From a checkpoint of a small mixture-of-experts model trained on Wikipedia.
Size: width 128, 25.7M parameters.
Below are experts of layer 2 (counted from 0) of a mixture-of-experts language model. Rows are named router (the router's row for the expert), gate (a neuron's input weights, with its number), up (a neuron's input weights, with its number) and show model dimensions 64-127. Each number is 128 + 32 x the weight over its row's rms, rounded and kept within 0 to 255. Numbers have three digits each.
After each expert's rows: "mostly gets" lists some tokens that are sent to it at least half of the time; "gets" lists some tokens that make up at least twice as much of what it gets as of all text. This comes from a sample of Wikipedia text that the model never trained on. Tokens count by the router's weight.

# expert 55
router:155145144124130160138153113181167107194179096138185108129128078117166146135110150168162110155104066102134130130146101116054105131154105126073123124142088083181146188133110148084111133154144166
gate0:119152120116139112146119028139122073138133115167098116074121104148115148144145107131073147193065119114090129106150108121089121152142134169097127145176161103199103088117137143192140137170118071
up0:108172197150122187197145123089170129158065113124126125134157099118121135107154076197157136079151120118120089126165019123147097083144138189103050150122150115145173189151131111124121113140147139
gate1:170106112094124149126091094176137165201156139138149107173141094179198113113132127141169097155133105122137151202149088103140116183111147122102117108083136089131159086111112137081091178157175173
up1:095122096133203180115067064126141171155138158128138130149193119120188141115095167130152096124141084152150154173086174080135143176077148108133158111128123113089129108148118127040087131113099156
gate2:126137152135116106207114129156150104148152154127179160110085101115176166180144152175162080144091101068089178139153124116162023131170129100093110144100086039129123110134109138136130096110123129
up2:126100134090162118153120116124126094052115179126169135184182146144094086129144136182136102132102113125204195134124079084096080115136126108152099136071119065147128139061106141086162080146134129
mostly gets: " law", "ject", "order", "ilar", "du", "uary"
gets: "ure", "port", "ric", "ial", "ion", "ran"

# expert 133
router:189137169136095146129134119133130105142102151104126141114117152092159149146168117137102168142124173113080095176175097134099134085159108148112104145132106124154204178202118089162131187178154130
gate0:114075151100093174073148141154082104154190130067098098187150142151212115163128123108148100131164127125111137121171094098096153117122088118157154167112135133128134070164064179145161108099197146
up0:042119158141129111186110092155151199128107094181103137122124182163036165120146144161105144190121147152117148141100109096151108105160147176108117160143104130123098161163108133121152144135154153
gate1:145093120132117137185171117098159112187155140145102133155157152143140174183114119097151138157163120091162071153102122155135159129112086133078125146126087141148118127159092158046116151128165122
up1:095047119085097125119135047122143103178092093075078175101104108142136015117141153114119094103164116119139150127127122152143096186128147115115114115093162110165102085146132096116114171103195113
gate2:214175169126172082135155119183120178151139117089079123094112125120098157122197179095162127142138103156156126149133151065173082167164118129104094149112144136133120180170135142161151095151149146
up2:216133147173137061112175150165139177089118125095088088120137162094083152099098120136149156189159150116114125156092145115156102118133113203159138073117060099084108123147133160126137146095116143
mostly gets: " led", " kn", "vent", "aw", "ugg", " had"
gets: "d", "l", "ch", "k", "aw", "ent"

# expert 99
router:142141134173080133169127141153147064141116110117131102101130116114106199160143071126108188146084145140110098171187103141112113069127097138113098126150156123147157146199128101144083171159146128
gate0:127134099128152113112144182105129123139102153101130081115148118151151088123115162129165111108144125100180078131102109097101102142145112099090182152067121126129113088162171117089059144119097156
up0:103136146106079117144138076116132106131139099195144128135128150142155147151126069153132161202117109113095166071118073210172108112138090133131096082160115113108143149131133114142151193097152157
gate1:112142141137099100106099140109157119091112119097138155142132111108181166141153131125150133157152107192098170100188105140131101062123093115134141104147137148073170105171187099130089150102195151
up1:116120126138079145180140130142156159126149143115132144094146154102191198166178124134171078158161141155120163130144093089169116143123024084148133118192167108120110121098107102137104121130107148
gate2:122172132126058113090166163077100160160092169136115166116166126117121108119101075122144135184174160185113101141142142147126167099107183108117120119163126109175126120144158092107053085152184134
up2:127137085169066166106140124166129186170121100082109087109165069112090115070153103155092132117118145152104166065072105188146160201142151172124161107121146131132116182146124107062119187113196162
mostly gets: " War", " war", " University", " class", " ear", " Hol"
gets: " War", "ts", "us", " University", "ames", " war"

# expert 93
router:179115198148130166141187145135150083128164109108170106119117099118159168176144078159144174141114109080124102127149099153086081121161096182119092145165105124137161156161110095082135138168165148
gate0:188097154118119216133151131147107146120088116057119136057121173099141200132183062136163106132164102090148109168152153153127133113153139211095107124168060133172148118148140077067117157138142108
up0:143029112092142082118158135173105098117097117162095196151127134129154129102101169088121072126117175118106172164157127091148079097124099127086146128110069181117136139121139152092159123094138131
gate1:161066097156100114155182090138176112174135138145114122046077136136177127076112102140141180161145168089180111114147040128080157088159110150116115149119095151144095132100125131143109089176146165
up1:148052123121118127166086182162111136197097158147071129106153166142162186113137156115049070097127205126063157103113122125144140159080141122133067115135109128135069164130170184096169130176132129
gate2:194156146115089135124186116192148131175110150165118109106152110119194127157171156117109120148155138062116095182155098104115081124158085172133129149188120127167112151128126124103121107142188152
up2:170112137080160112131138181110103168154085201139128185133191181121155138121147130081108032156140147132135158161087168076100088122122136168130106151120165163165104142088111156098201126111168131
mostly gets: " Suc", " And", " Go", " In", " It", " it"
gets: "9", "8", " the", "4", "3", " it"

# expert 81
router:114152131140125104156130154147152121152146069116119109116095104091160200206149094137188172161044086122103104126127091201103088107145092116086056161199133140159148172133145102099102155116124153
gate0:153145144179097139121153114141147162103118149122114154113093112076068133159180123098122139168102212143124151142131109095115175117130167152135066163152116177184162165128147098153140091167119120
up0:131111094112119106121101118120103133053161115098116128092123160156149094144093137133095180143139209122145132160116096108073209127099138144115054133175123116163128142095189165128086132141114087
gate1:118123162131124152147077057111156091122085181079078127092085179174127164160139139089105159112122102120160072182074072126114111108122152102088147130115137142101092125122109089186140142102108122
up1:102139156126089163102083171108117169094185053117141166127123132173158079101164113143149167085154156120084137115123150156161111136159108137087060154106118090124119118158115161133084118157139177
gate2:106153202105157114113156162154088167124108149073112123079128174094101127180086096146140121116122111111159180086143122118099134154138087154132089093137090139187112175072148093118193103178127142
up2:145146068139097142153154142134163185176173097174101078178168064142097147092090146209164109117167152158133098138126079114127100081146121208127156162119198108149173141138084126152090145130175158
mostly gets: "ization", "ersonal", "oad", "ration", "iness", "ange"
gets: "ation", "ate", "ations", "ated", "ity", "ates"

# expert 58
router:186137157171086132119194094133176144142118087114176120076130115070144166164147112143168112172092081082063119165180138146066092114152100176048120128166061119130179136114133075090118179192146172
gate0:122115134058125086137147148151110119214098114126175167116130094087103194155112072219187087095144033114085152141161119133106129140150158190072122138167099131121110167152142149109163139123107164
up0:134114088136105182181130136095178143145127091145080089155119168157109140100156115194091131082074120077149095109182154174133128141099129152225147137110083167136167110122163189069161156054153163
gate1:185112154138180127144080112101126118091116111173106133088159125148133140074109118183133156146059154119160127131142043165164044136122144171190126154189128132080137097120137091065134124096129138
up1:121133084128156121151045171097139162118120109092203162144190132093071118148095135101119123107151160145142081098165092127070110133100136166101146155179176124084159123137142116074154228107101143
gate2:096161151153130110095127097133102092120135141083108142097114090173114170100190097143176141116131123047117083126131071187111053097157105155110048171175162151146148097161113097072179138135134137
up2:095102095143095159142090073129114124123120078174099147100137123207144128163103071221137143149121178148089088112152109121138120106115156153174119091107155079146150126164076110187085144075148151
mostly gets: "ming", "ling", "ining", "inning", "ning", "ing"
gets: "ing", "ive", "ight", "ling", "ock", "ming"

# expert 94
router:119124151111078151158124124165138071142145069073194124116074114107161185144150124138167139175122084131077092136147085144064073073185117153095053126137128141160133142181100130148127166137183130
gate0:147145114112111143144166144193114108068137151152115079148133149105144149180106145139116113174137190172128169108188123110154109133096169117148088139138127132163248178139139065138087122155112142
up0:122138113156102136116175123112142104109127138144091158135099182150100074143158130087113158141168185145116159190184175069157103120099108137100101146136200134114119138174132122128070156134147098
gate1:125105186078127185170120061127109118116081165081109102121134157151102132119100156215115116130143105131123099102188158068135098130130102123132118146124085157135144178127125128167147151073112121
up1:105106153073150165141155089144134072143140195087111073089111136141121155087125148180132122113165141088163089149115163134160113136100084094127117148146103126192108083095155129146082171094083164
gate2:233104104176108108137141051163186095140125106101101138103163135062154117138109130181114108114117082075122091120191171204155135105119152145103126134171144106114192149179179130091122145105156163
up2:141158164147112167134153155119124170128164091155163158141206128175121145125202124099095177196083105108102201135128140156124111101124124200153061124204148189147144146127091148105125082182148133
mostly gets: " later", " inst", " district", " station", "nament", "ument"
gets: "st", "th", " later", "ion", "nd", "ation"

# expert 141
router:154133158137140174157159086145145066168156093117160116110145067103188147164158092153152168157112103111119125132159118192111091074154099168124110142174102127135154145157094129115127153166156155
gate0:137094225158209090155132131113148140163108130075120108029100145125176149140185107155065168110139129105131135115168077151043123124109084101082131114165120089133117178149119144117091150142148101
up0:099114074175074114182109181089190148168166118150128115181151158171088176133130121159150141037141134120127122160111105129107136128152108191149067100134114104091074090121070162100066098142087077
gate1:100083120195115109199130206150142089152112097037101125150146111107158102174171151135126079158116097096105108164173136150155138064153078120127146126117110108141122179116154124093106097146121166
up1:177148129150164126129092085160145132092116179174149084133111118124167136140139129119164175101082112097107176172106131122119120174161116121145060140118063064092137143112094129120135189178135136
gate2:134129160164163130180146138157141117133105104087160105099065164089140164106170144134136121117111079120124097167135117159086097079142075137068096118143096073157097182138122102112110117179116124
up2:132084205150174102215096136172082114113139133074113124131144115122145135088179172133102174129130132123115125135115100099155095069131130122187096127114096111113074177078105090137116144141044125
mostly gets: " We", " Be", " You", " Th", " Qu", " "
gets: " ", " Be", " M", " Th", " We", " Z"

# expert 50
router:114158121155117108153145158163130120170096079117146083098121095109134207157109063160171143149095079083083074131210093168124117052112158138105137159130138147162173164182074112092129176148140139
gate0:154192125156131076180123180066131154111063124151120122122142154097148149139145107113144086156109138095125024101128083104132131073172170138152179144170091123168110134183166084170126135121109129
up0:119156103096115072095138190068119148205105133149096106117133156130094128130101178076135098133140068165092101121102158143128162130145165130122140117142137137132148132161157150124152116095143107
gate1:147164135116136130136056111127157120108123091102168094170166143137089146161097105026221152095116095109060101103179080137117119132087117061138052161128141139174136130128102076124101124133116083
up1:112111143125106180153127103081123127128197098176076136125101067145127064174180103144127140140091160159120120127137127158122132102152093159110130099105152139149142152111170134183153071175091179
gate2:090113166126153082108133194143089127136200071141097098083152153136170108083146147147097161111146125147156090109138126085144096072141154160189095090153071121097163088104152131133171159083122083
up2:156156106094157144156094084125066165130068040124114149186129154141126156191156115125069153143137115107126150183110134098162155111121175125139134144175142193147170109087106144136163092146132149
mostly gets: " world", " American", " Park", " play", " season", " along"
gets: " season", " in", " play", " American", "ley", "ter"

# expert 19
router:152145146151102146173158149196157113125164087127136106145127134113154153148130056146181142149115097098108135135150088131100128069171141128159137147123067116170179164162085143125092106127144109
gate0:137139123157148109143154146109099123122093141121083170118153117118094151111109160158095075092166087129108073134142132153187080118098137118121106178200138129105174121147087094038165151186093108
up0:154077164105114138099053095195142072162149084135161101107179129156131135160135123102152158160076121142116187092113107110073169085111134157112102085085113124164121155150126141167127143120197098
gate1:173099227102082174116121150090118129099101121106126114114125183117115076103108052091084082134195117112135132140121130185105099118110129079103160109118131116112160117102157142079170164113132121
up1:115196110120114079184168138133098150148063145067085200142183132115148139171121067129130100117082105098144144135146076163176168105073148163116110117141149201142151092146220136063177142149150151
gate2:221112160156092140150160051115168147186166144137131056117108128078113129095121084109108108112127104142124132116181067088147080143146146108130118111113145141101178101129089134096134165071177166
up2:165101146113153125150146057116124154196150171187098087117187113123114146132087089125143089121117139144113176144106081141141110088155126118157155178097071082161138128096065144088150153126071119
mostly gets: " September", " November", " ob", " December", " October", " July"
gets: "ud", " September", " December", " October", " November", "ar"

# expert 117
router:133169129168089180147123147163140088114146116094149117116102092101119155153188126147189187155099129117102093170177074158094111117183120115095086117137098130141149160184134056162084160153161127
gate0:125129080151065120105147134078102125142182120096152126158180121068137158170151138099124176172135108143141167118138118110070168110168121131065157144072116139159175179078135103154088135164093144
up0:167133142126157142171155088153121164149104094158142086157104140180134099108138090161108160120113094115156114139154072086176112131096176190151095158161150088044195111177171171133162106083183128
gate1:149156134169103116123101092122112169090105074109088162131068140167167149130158103111139143208136111117087125127150103135127156138126156097085028135129174172149125128155112104140118127177084168
up1:098077143140088139144120133085206160097098129109087127153108127132166177125174149091145138170135080104126055150184150213191134108132156127113097140170125170104131118172119130157074135109153127
gate2:166166150132156123182132116135151132100127157108112081131115140109098144158174153129155068120099126062132132129076185080067173116035125149110136121133149128124084148070119082123239100132169108
up2:124131125126151155172157141113128124118114155134111061133087146148100121198153155095151060121136109112147120142076115103038164104094125117101145059131091100111071175080127040150200117146125147
mostly gets: "9", "ict", "ilit"
gets: "9", "8", "7", "0", "ict", ":"

# expert 25
router:158161158147114176155164096128140076130142086117179124127125051104166150152174088145166159153110115080128137129165109183089077054193113154125118130161099126132167165161092112098111158181178145
gate0:138093134155107142182152127171171109139150071089136113101086160073113153192148119127112157124099116048100082159139114138078103103109101111084074164172099071161152125141090106111097122132142163
up0:138147118178107169123113136154103076098115143094170100182154060087167096172172175106121092166121112047150100147127095121139102205080128078101119161136133160117095116093170157178165160168156144
gate1:127142096203094190172173125129169102158130101133133154088125157071118167189143120133093160133098100117136074170165109111081155093131111105051085175135117116143187124156087102108123143167119144
up1:088095128129193141161133172172110150126126065113153175139085114157120162118130120139143165059187150120130143108132149103136117145105083150141134127142093077083118109128169166152102135127096058
gate2:131088133183120167158173136140161098142108109128169122081067168116121169174138146123165151171089116068076117148174135128039107114120101115111114156208082056099159162133105127145091153178163126
up2:127116147094133098122090115151150122140174121107142102230154084086118139103104122099142126119180078130149128114083122160138150169156114164087132201140165109122160137101097108112162104095170163
mostly gets: " Sw", " Qu", " W", " Mor", " Nor", " Wh"
gets: " M", " D", " P", " W", " R", " B"

# expert 121
router:151148176134089175128147111156155085150151100141155117108111073134124124151151089162138163185106094099130106128155111134078088130146126174089132132133096081122149175160113118114090127163132183
gate0:159127038106066139116174097124085141106140097179106149169142186126126092146120152127128170129150139156058180148214166125133159137119097164166118119131133145126121110136171092175132087129150108
up0:167157151084115180156118146139146120076176160149097170105170163135113112155167120110081186125116223190134181100132147130079153186102107161153112089125153153111101141148156131123125075168134135
gate1:141156076141090148135086218122168124080143111142151098142137127079144149050152151091129162121152216183139071081170095084108162144099107139089108128155100207127126147103135138146083112099109111
up1:072060142098099107112148171156062059172102104128140122148116158105155170185068107101143073118145093069121173165145112158126095137144163131145101092079047125120152086120154133109143117143142169
gate2:057085101125184149099167089108076145126142181108135147082124119183118093177070182148108133124132131111117106085086146134084110149162151175146175117154150136115138154153116124110125094116071107
up2:128131149147140174081181115101115114076177195155106190124116088124159105096127140120077141143141156150155144123104162101086080166183080113128147189156120086145134163142082100170125052188124151
mostly gets: " A", " an", "-A", " An", " a", "-p"
gets: " A", " a", "A", " an", "-", " An"

# expert 96
router:154133141149057152145137075149155119153192070123188045086044098116133171148136108154135174169084050096086077115124105180093084114147097146099081152151115106129162172158103114132136159137142171
gate0:085163185207118123101088117119171120165138112077135111160121148127139159134122114085103116094152097100116099101096102162160104125113092212140062127172072191222083126116138159121165122151115168
up0:112157092087161135111151087087111106134171116201159167135159102104163132109140190171110107129098124128126193111105066231105164160115150158182126115128172151131095117175161132113149133133127103
gate1:143114092118175126128120045115137142136161169139192182134143100139170117114095149153145107087141082107151107115067181137116133100125135111127187135128153092119095120161100096153109058133103142
up1:078216137135103151132112135111217136147141109132132136079058152121153073149120081165122125158151179096113094149097144041121130122090195162095131108119173137133101137128116122129172102094150151
gate2:162115091124086078088098124142142075167089139111098081106180098028105103117104155115156132157126077136169103203095107133144128118154124112126143148153140091177086173082144104110085165124112150
up2:119130124115115148110162193142038136114127083108124109193112120093112130105154121096115112076129123112141184137182066109087127116132169137121070083116132210132150123091172067118141183150125124
mostly gets: " national", " National", " political", " Central", " state", " than"
gets: " the", " The", "The", "ical", "ial", "ative"

# expert 53
router:178178184162111171154132137195148123141153102105179117112125109092135140155158094167170153139123130052125079132161096134079101124162106155076100171168110095149124153181108104116089134192195146
gate0:114173106130160054131209105189171097101162181118142143090129222094125103109097132157111085151129104165135081028101148143112144123116122176054145107113108092145160116175152126160188103164086184
up0:116169096157125110147188135148117127079165187118130178124110177136145088102079183103120095099123114086117151096125146094098162124070120175082174161166113145113127119156122137169149062197115158
gate1:157131147092124108146107122092136116111144158114149091127091086099084143108166143122135127104154126143139069025145104204136109134146100181070077034145065163159147155152139131122183210035165127
up1:119072094171096122158142102127097109175143092110108133128130145149102104125138072202089151151111121141131174099065146121059178089078127170172150123098161057088135113114063081167104033129035135
gate2:090128073212065140134138171154151116086093082137156141115113159064092109102148095086142083105150154120123097086173157175134176122132128114035137130110046178178180161178128144102124155133214158
up2:119103129111111177104125130100084102098143150169102118115140082156085140133124059146151144121107167102129220123152093125136141109095136074208122160132222169095135157118107111107101102116120152
mostly gets: "7", "5", "6", "8"
gets: "5", "6", "7", "8", "9"

# expert 155
router:151140176161075144171134128144122127155122080125111103116112107162145167173137076140132162190064108127068097135211083125099072074196091112073111160111105107127137169168094074136099183216165203
gate0:140099131180213123150131104082156142094205122161116129118113119055131128118116083147101129180099145093164124105146169122049091113129096189097143094176164061107116139099100107135097028187141169
up0:112131164157146167119131103131124159111132093099109137111090087112149095111154104150115137109136089096146154102057113123129177170134115114127157146126150055155169166095071150110069079115129107
gate1:153131099110126110131130130101150104134138143048161134130119153132141109129108147095073084095130143139130140133216153109081162163112177183129113207140117152129164072093145089105103089155128223
up1:118124098115086101075201127142077131096098167052106141143079083161124118172098187119120150134065217142081153139187158088121137185142155204133148107086113118162149117131139128142100055099085157
gate2:168118206123138138129125149141181125157084078070155177108189129183166157069123098116136071095221189127150097149123182142144173121129118125182141131116129200102122130104102113102119144046161112
up2:157114195202081116101150170086205108136083140132153119155119170159125128149127167066133073127139187090155094165145061143158174113101104100137091129137129154146102157092124138135138115085157124
mostly gets: " in", " during", " their", " after", "In", " second"
gets: " in", " for", " at", "In", " the", " during"

# expert 79
router:184163119199101128134170086143151087151120097112146045122087133112122107151127105141116152119122147086116117127150123131086118107170120162141101152148090107134159173171089110143072132126157143
gate0:132184143133137180126128149133092129122147104139129235100122106081062134152152176110125106116131102100155144125162116079123170102123141103097157112207141069133122197063164141142116116169097146
up0:088114115120147101120100158126102124026166103110117110165107151134122136117131111163127153146133140113118134151186103124122120112090106093106109096100119143041146131176203142159112115086125111
gate1:138167124177145132122128150177177128106142134164097100134090127132107157167130107143120153132091125165116148211142084082131151117091150094127128100157049082113123193049129111097168142157112181
up1:202189111111146127111089172117137092121102115131173155102169135149133086150113125113109042149134137111096148118106132126133168126133168148112072134117078150172084100144109134160141160176084156
gate2:106159132166123103102128173175166152098100124042178173108123134090098157149132142117111075111111155147157144145152066179153149081104119114153062111194188154095134104173122101173139133084197124
up2:135129162097154156160117082114100150159204158203091083121125104093123140124158131172117157133106120126084090145129200079114087070121127134127125131100173097095147177131056130106098124129095146
mostly gets: "er", "″N", "ler", "ten", " Ser", " Ter"
gets: "er", "ar", "en", "r", "or", "man"

# expert 102
router:160108135171097123114148095186152054163143094115167125145118122112112159105115118144139160175111151116100083141160121132105127087143130158099164145122086066117179184217087144101106150152149158
gate0:171101101106071089097155171158081070147100147177121120109126150137176139113133127107100153158102101098163118196083092128126179108163090128072150126099149133137119144117146135116144187080171081
up0:151156128199181106095156095095072184108108111145113063141120143173124089155143094148177174105192121113069148103125144104093084160103174110178099179159138171125138126104135112162161063152153131
gate1:111126115187174131152178120186126154093167103114095148156114133152165142096125165189123150148120141128131114151089133145194130136169130130126121131097084115121147187143110168093130188097188125
up1:161140094143059079120105170036109147157104104138157171104118096161108073148133116093117135122100105138136090140208106128118057147192154133120128111132136115080163097154145130106137072111157092
gate2:124154154135133130117167145109152083082118149107123070149107102038101152101096094166154069146117114147130137169151132100153169173146157115128156103082114077143188119135106164094061161096097104
up2:134111152178113088117117100145157074165134203151128088160109088038141165093104153135109091125108092128147146184117140141139163171170106124131181110068114104133161117093119127051060148130094126
mostly gets: " re", " Zeal", " up", "adu", "rans", " well"
gets: " re", "ay", " up", "h", "ore", "and"

# expert 42
router:176150203147107119128156096192180107153137077082114075092110139093183185134141067144108129134098107112112077138162103143110084069190107145121125123125085100121145148177113118157132180143122134
gate0:163159126090140137191144176092232145147114073060103121103132179159119124105131123174189180165110126117103045157081084166100115146101107151094093142132144150048167097148140146092127082129191115
up0:107082075140135148114159107172188170110148153087157044240083107172105071100134096081097173146110145119108169130162124087125116164087177147137171161122120125081117125155148071136105131110150163
gate1:150148112086106156170143164202115095139195104118134123097146168124163096112182146160179157156138118132109180151168187176163133136156138162104122120110168115114186097151112098154066142117138195
up1:106156101168075115144086179149151150132191087172110180150163087143090134183095153154109090146109047140099081109154128167124110162149128143108153087130090120097146141113122175154127118145092074
gate2:082096115133104160189121105114132127154091123147100196138098084171098065154114108139147167102168155105086114162100057185117096159128103122124111127136144099197119121123142117148098119165122106
up2:158150050157168142141144154119145115095147129133168133095071116126094105168118202144175142138121122125160105135135153064112156145125134167121105099119122139122145176154104142135113105146105056
mostly gets: " |\n", " this", " pre", "|---|---|---|---", " following", "|---|\n"
gets: " |\n", " this", "|---|\n", " her", "|---|---|---|---", "af"

# expert 104
router:145125141151090166150183097129149124149166080115152056136132122100159168146160052124152162171094112110067100134178080172124120089125071196133097140141099110141190121167116087124119187169140204
gate0:108218146095047091123096146136129122143095159141103115021123084139128203150112144178138147184164157093110121140108135092135195164156167095107069147130116143121105145081192102146124138151148120
up0:149090094114135122122136080102075154128117119217118096111176101146095132144088134150142125121169162115109077129137088111165186113090176159169079157096211190154147142180142150129146203142131131
gate1:139113102094067158170152116137102126145130047156097086161204165127135123082083125129195129128139105132141102152173116070119161142120100134172119096088153150051169085113179072118107131094169128
up1:173103080117130102085224090144121116122140133151114045111142128124074112153133121106161136162124138121158201154123090090123183100132156143133129172091113138129103106100127075148115112142111145
gate2:092099113033192109130138180158126147132087124069123058163123128159146168141064077135145122122146159146140136117162072200119192124121169138117106137150129182124111127094119156139134122115133154
up2:132105177141108103124134119137106110155077125132079224112138177139110108101125111145149133119134120108104074145117090058121048093134095069136128119151116063170151179157128092086126089205126152
mostly gets: " The", "'s", "The", " its", " their", " the"
gets: " the", " The", "'s", "The", " its", " their"

# expert 72
router:192142137131108178148171127158186103130175099131149091141087064088170161134145076166179167162091126078106102139160077159110076083165106146124100159137081112130139159185106101118083142159142142
gate0:167140124154148169148116099134163093161110114063125128110129137089135115128183037096110160158082141109136102121157127116105103076090142150045078167149161119163168155173116069123113109159139194
up0:139158102164154165069139127112111089164080143166165113060133174152147156103120093188120106165098188073127119135135115101115115102155087088059100137131164073172104126168150058080116173127070155
gate1:133126140163073140129134162175147113126110110137155064114035125150067127156134145167152157182117014136143123133165112197103110107139115084073116129107132045125147133096106141131151133112156147
up1:108081166088138155119078150109128175094124128103115136139125093110090186129177181187119088160098086148115149182160106205163191118156171052128120093108174125105157183100107109130135132134192129
gate2:143096176086128125199109141113127082215089108083154070126093120095111190130042128162064179130174141117127099140206184156132153188190116116159115110150111122160094157156129122140143174141144103
up2:106191170097100133143153068123104152091177200145068152140127162098154082087148105158141065134111153135139175087119118108095138129067160142113069119149151085154101152077175068081148143120169102
mostly gets: " Ad", " B", " Pat", " Aust", " ad", " Ma"
gets: " B", " P", " A", " J", " in", " a"

# expert 32
router:140147138144111145134135135163138102165142129149114118095117080106157174161119081132164174162120114120102066137157076119118079099133111126113112156115135111085155142214078132106104147154110151
gate0:154144175139121149123107188167148092131160100080145058115123125058198138147166107156169127159153107092114072092147102152119141108161094152111147130120148128128169151144160096114149127188114111
up0:141099041151128085175158092151144177157083090124151156080125123135109184134182140153089163168101088100117177186115146119155108082168138160106084149173062143164170156095115115098131170167186177
gate1:176167198087127098098134159168187124116118106139132165137141108114098098139101172141103125111093144169087162121077099127149104121120077073153066151155108128156119118084138122100108105126082132
up1:094143110129141169144148128199149169122107109165108173097133102136110140116141144153191112093139096105139169132112072073137115155086162158106116156163119063108123151088156149062134108147143150
gate2:184158096084106185136130163140097094152135160160105112112156090127144136161157075153181176114142142095122151163164125102088116095079124159131016113150133121098174181158148117117138166136148128
up2:111084144105123156113081180141053135173143160125103111077212123123190089146100040161129153092140203132166168097135158140093123165084125100123101086148199120102072157159137119131119126125083104
mostly gets: " there", " result", " well", "iven", " York", " Mich"
gets: "1", "ra", " there", "iven", " (", "oll"

# expert 143
router:121182149195121174147130139180134111101151116103129129149109062111162134126184109125172177176103119100127139123176115124086077057158094125117054096127078135171154108156123081127087125180131128
gate0:125098120155127168137049090158140057138105108128101128093083095142119123072186093124098077118135119105175127141101096155136134135101140099155119145154099165166177079101137078111107147161102114
up0:105158154148147152094103129102133073126138139115081137135112117154079116041176103120140144143092129103136130122123156167148127143124122174111183116161078150128137084099111092107180092171124097
gate1:114162128133111191158080166135152190141123102080121139117151099151208138134091140156149130164138142145123124165111063139145099123111153135086129109144086164114090156113117104136113123108111179
up1:141115133111158150146147160140122134127086162122100146109139133177194144103136149150130140233129133096146113161172056099091068138138090140182053091106125164099069157164149127113125133181099133
gate2:100085128136117092123136114122125131169160115087205133112077102079131189180117088138145068133166110129096066126154072091117125109163096138092105114150139099141177119149101104186095181121145139
up2:136094181114099159130093122152171153142100112081083155126155130126057153203193155167132148106115103114100107185158152148089137074113136106071123164084061135120090197131139108121096166147144145
mostly gets: " well", " career", " even", " act", "areer", "owever"
gets: " also", " ", " career", " one", " the", "ust"

# expert 136
router:156122166176112151168125149165142131140132119095134118115095121122166142141124133156143158143137057094115106177105102133114099099190112103113069166136103136172131184120132132093132143188169166
gate0:038133088147112169164139133185121091169099119122136093143125152162114135102113158087199182145153132174175122102170122122138117134136116154138113154063154130145114139145126152106048175137127148
up0:091122087067149142150142139144173146127129137154106180107089080139110203110100192160115147132123087060129120162147162096176171190100071136139087118145145138122092118108171111107142137090145147
gate1:133117144110130118126131054143154114192111155191205142038119076127134103153117130158147122153117148109143137120106132127150124145089149158134111170130139061158114112132069158177146060171153166
up1:151143087145055092170087158120164109212111141094221106118079138163095094140138106102106101162139159179148089149099127122078126140133155152124097138068117103139084117115130156118169116181143161
gate2:147101130174117135148148121113105164179170119116157115143112164141158141181188121138094129147109100117167172189144105148150157153211033133111123138121142136129198128096116183120170083138122132
up2:098126118055150104144155127108150084123106102081160096118131136109087132152090135143149115067176174127104099108102120121128133106099146191085112195126192098073114156138126117146169148059142128
mostly gets: " September", " March", " August", " November", " October", " January"
gets: "p", " March", " m", "ot", " January", " April"